From a checkpoint of a small mixture-of-experts model trained on Wikipedia.
Experts: 80 experts in each of 9 layers, a softmax router.
Training: a variant of SOAP for the experts, 8646 steps.
Below are experts of layer 4 (counted from 0) of a mixture-of-experts language model. Rows are named router (the router's row for the expert), gate (a neuron's input weights, with its number), up (a neuron's input weights, with its number), down (a neuron's output weights, with its number) and show model dimensions 336-383. Each number is 500 + 40 x the weight over its row's rms, rounded and kept within 0 to 999. Numbers have three digits each.
After each expert's rows: a language model's description of what the expert responds to; "mostly gets" lists some tokens that are sent to it at least half of the time. This comes from a sample of Wikipedia text that the model never trained on.

# expert 51
router:479481549501572436550482501469503428492449492498526492515536496581467545505502520504512500502542528552446456493570474458487519505494530491541574
gate0:489451528521516446511537482494489518499470549571467534492493520524430507530567567531467414514458503527474542505540501463462570562543471565538446
up0:500488473519469534495458497505471546557571542459448469487513487484472458500514407440533453462444452480498474491441515509481551581488478460570461
down0:499541557526534526493530517517549532459538515453562474485562504485591459552553439448509490502559513500519447481489506541589456486550522500540565
gate1:506533497555524474452434521484483483497528504438551476499447539483460521570467443576465465566556486490476444482528451459459451499481503540422554
up1:528436500474512477523547535539480500532510532477480539518512470456443604474530483434493397491485482473487520501450457518492522493516470516470560
down1:573496406531457488521564479429576444498531508533434485540449484580449494485520470488432404446474460491492509507506542492466538538558498481541550
Description: Count and role nouns. Concrete nouns for people, units, roles and media after the or a number, such as man, player, wife, km, episodes, tournament.
mostly gets: " kg", " men", " player", " wife", " song", " episodes"

# expert 38
router:442586547572553537536528569532510493455471537537477498438440512514535463579585552502451453501556494516542478517554504513534571457518500477493544
gate0:504489506491451495534529511501549485551499503551512522519465540558482511509484556536539524518493470509503409493465482530477509537505449492502527
up0:514541448524476540469508512438458505459501462515487531504483473568532490542547525528523536434484425448534485554533458489424489432521531466517552
down0:488527477513484525525454537491572507567470461500492458456504534543619484463470580537527474570453523408468480419495513559521472556504527573512511
gate1:514508430493493516567515480473541480568519595476532580568455607443546498536459525522469469531546510527510503492502522465457466468508587527502529
up1:461438502479495462507534537455527518523465475579451497481482478537466555443525555461493461438488504511445515464429521458569562438525541521456494
down1:593476506496436513515488443500553523479527528483478540500536535472540491497552490479435495459500429448541401522535505515530442498511440534471506
Description: Mid-word hyphens, suffixes. Hyphens and suffix pieces inside compound or derived words, such as Sully-sur, Twenty-five, near-to-tal, Bulgaria-n, Spoke-s-man.
mostly gets: "al", "ful", "ical", " Syrian", "tic", "sia"

# expert 9
router:462465457534482462527484502542495463541446550542571462491565495480512425520488482474425593541490478479510525457575528525558557535490470500478542
gate0:465435480488475502406461467498531549505506443529432480459461483570484475519489505474475542452482496508537403475531508466526558522411543471527489
up0:521482502480522558502459490500575552489485498557539506456517500532515524464503466556520492493546478489518511499402539489498464453487479518465518
down0:565500502553473439528477567452500497490520452484520494525493488464559467492492462541487502508490428453456435501469525483493452521461543474528461
gate1:570493534461520460519535527522495577459516522474459483480454550466507518554513468582484460496532498502509566462543507460557520512443559526494509
up1:407507503468560460532519556560513552553502532544465457515493473493455479530443501428517457456470464475509502471439474492500501520523514561562517
down1:521470466519496442475539475459496531489524501528505469472491547519466540517485497481459597510499497495482461428527487488473503508485546543491504
Description: Proper-name parts and CJK bytes. Words inside proper names like City, Museum, Jr, Airport, plus Chinese byte pieces and punctuation in names, lists and tables.
mostly gets: " Jr", " Chevrolet", " Museum", " Airport", " Regiment", " Center"

# expert 25
router:534499475552544510541464443532461487469452568508524508503568530495506464493529534458487468448425529535471494526565429466514446468551461520508552
gate0:472491548532448447559588481510482456489494524529547573493432582597492529466495482559504502468512476496530508455487514497540533510551513491556483
up0:551521532540437525507472516447496562470487438530435562505528440517510592505509566486482488472518472497456539462540489460505540487525516510512528
down0:501555478589485514483525497569455503520491479508512541545528535570595428531528517529536548457610515466491448478488532428518470500527446573537518
gate1:481557474466527451468522427482497563561606506426586551502522535487412533541463513548489503507496480553505508395555461479446464503506515501464513
up1:448525511465532475515529483521484508496503500498458493555450501514511592541503467445520475473542438529447461462442534504491501455486543507530522
down1:519514445539461497545504473489492571494538487484506549527485525525519508527536528497485440490500491559482514466561466483482484489470459561470545
Description: Numeric table cells. Pipe separators and small numbers inside statistics tables, such as sports scores, bowling figures and win–loss columns.
mostly gets: "---|---|---|---|", "|---|---|", " (0)", " 0;", " %", "|---|---|---|"

# expert 35
router:552482496483491435511455556545474473511477483500532498568596515527578447493473518480456545473490534503480475492519548514537532523486388473490492
gate0:510505501525423482497467544530571495399467479577486583482559545503496497522539516544476516462539449526518557507552580489546507471478472518518551
up0:454424428460581563492551446457486518502465479488447509524480525470552532456503406466420546446515480459510528464568436455482512485522478522490454
down0:542454558572411461447436463543517488398470506530493495511470469486501494476565470467554443456512505456443462428521472566521471545489581562478444
gate1:604495534508504530580460451547537429484600498524495449488514579464486534496505500561447461547542473515502472479462470467502463508499500455544515
up1:424506541484532525534477448604488503511512499449495501550542472500490522480515489453437537494593500515483514563448543453443556483533565532528474
down1:543467470497516484480535499505520485533525521520480497462365495538494561509476509531465506473512543498469530509530516532546506494540439501476580
Description: Table and label punctuation. Table cell bars, separators and colons in tables, chart listings and transliterations, such as Japanese:, 980 m |, Film.
mostly gets: " Film", " footballer", "---|---|---|---|", " Albums", " Rally", " Comedy"

# expert 61
router:476493500476509494460531550480504528448465509495491538476494493568518535560493569480553551499558576493493547479549505535535522482546388468490473
gate0:567504531514526506510487518536511505520562542530418527538499479522512517461539536536520476457479461478467487453541419469555434532442492455527492
up0:480587521482469480526493446542471505529516442486477537496427450451462455520471390472546561484530526502462495402585516489475532417485456477524558
down0:477510507569449473536493513506534511509470516500572503480481490526616504462474472465429530609422528535476490452466555496535473456493580508523466
gate1:546518513482493454510524520562521529479604449503519499507489549473526553572541530571463485547481508540531506419563461511454467490485430573547521
up1:456405483551591563455542526533503549499503570541557414436383518482429465448524436441458456506489587451401477416419526512490503516470517561510563
down1:495475502521448476483540531489461500472577466520442548495487535557509565467543518509505432478465546562435425511506521549487440585431414537445505
Description: Mid-word name fragments. Word pieces in the middle of foreign or rare proper names, such as Susque-han-na, Mani-to-woc, Sum-er-ian, and Cyrillic fragments.
mostly gets: "partial", "watch", "nia", "master", "gen", "sia"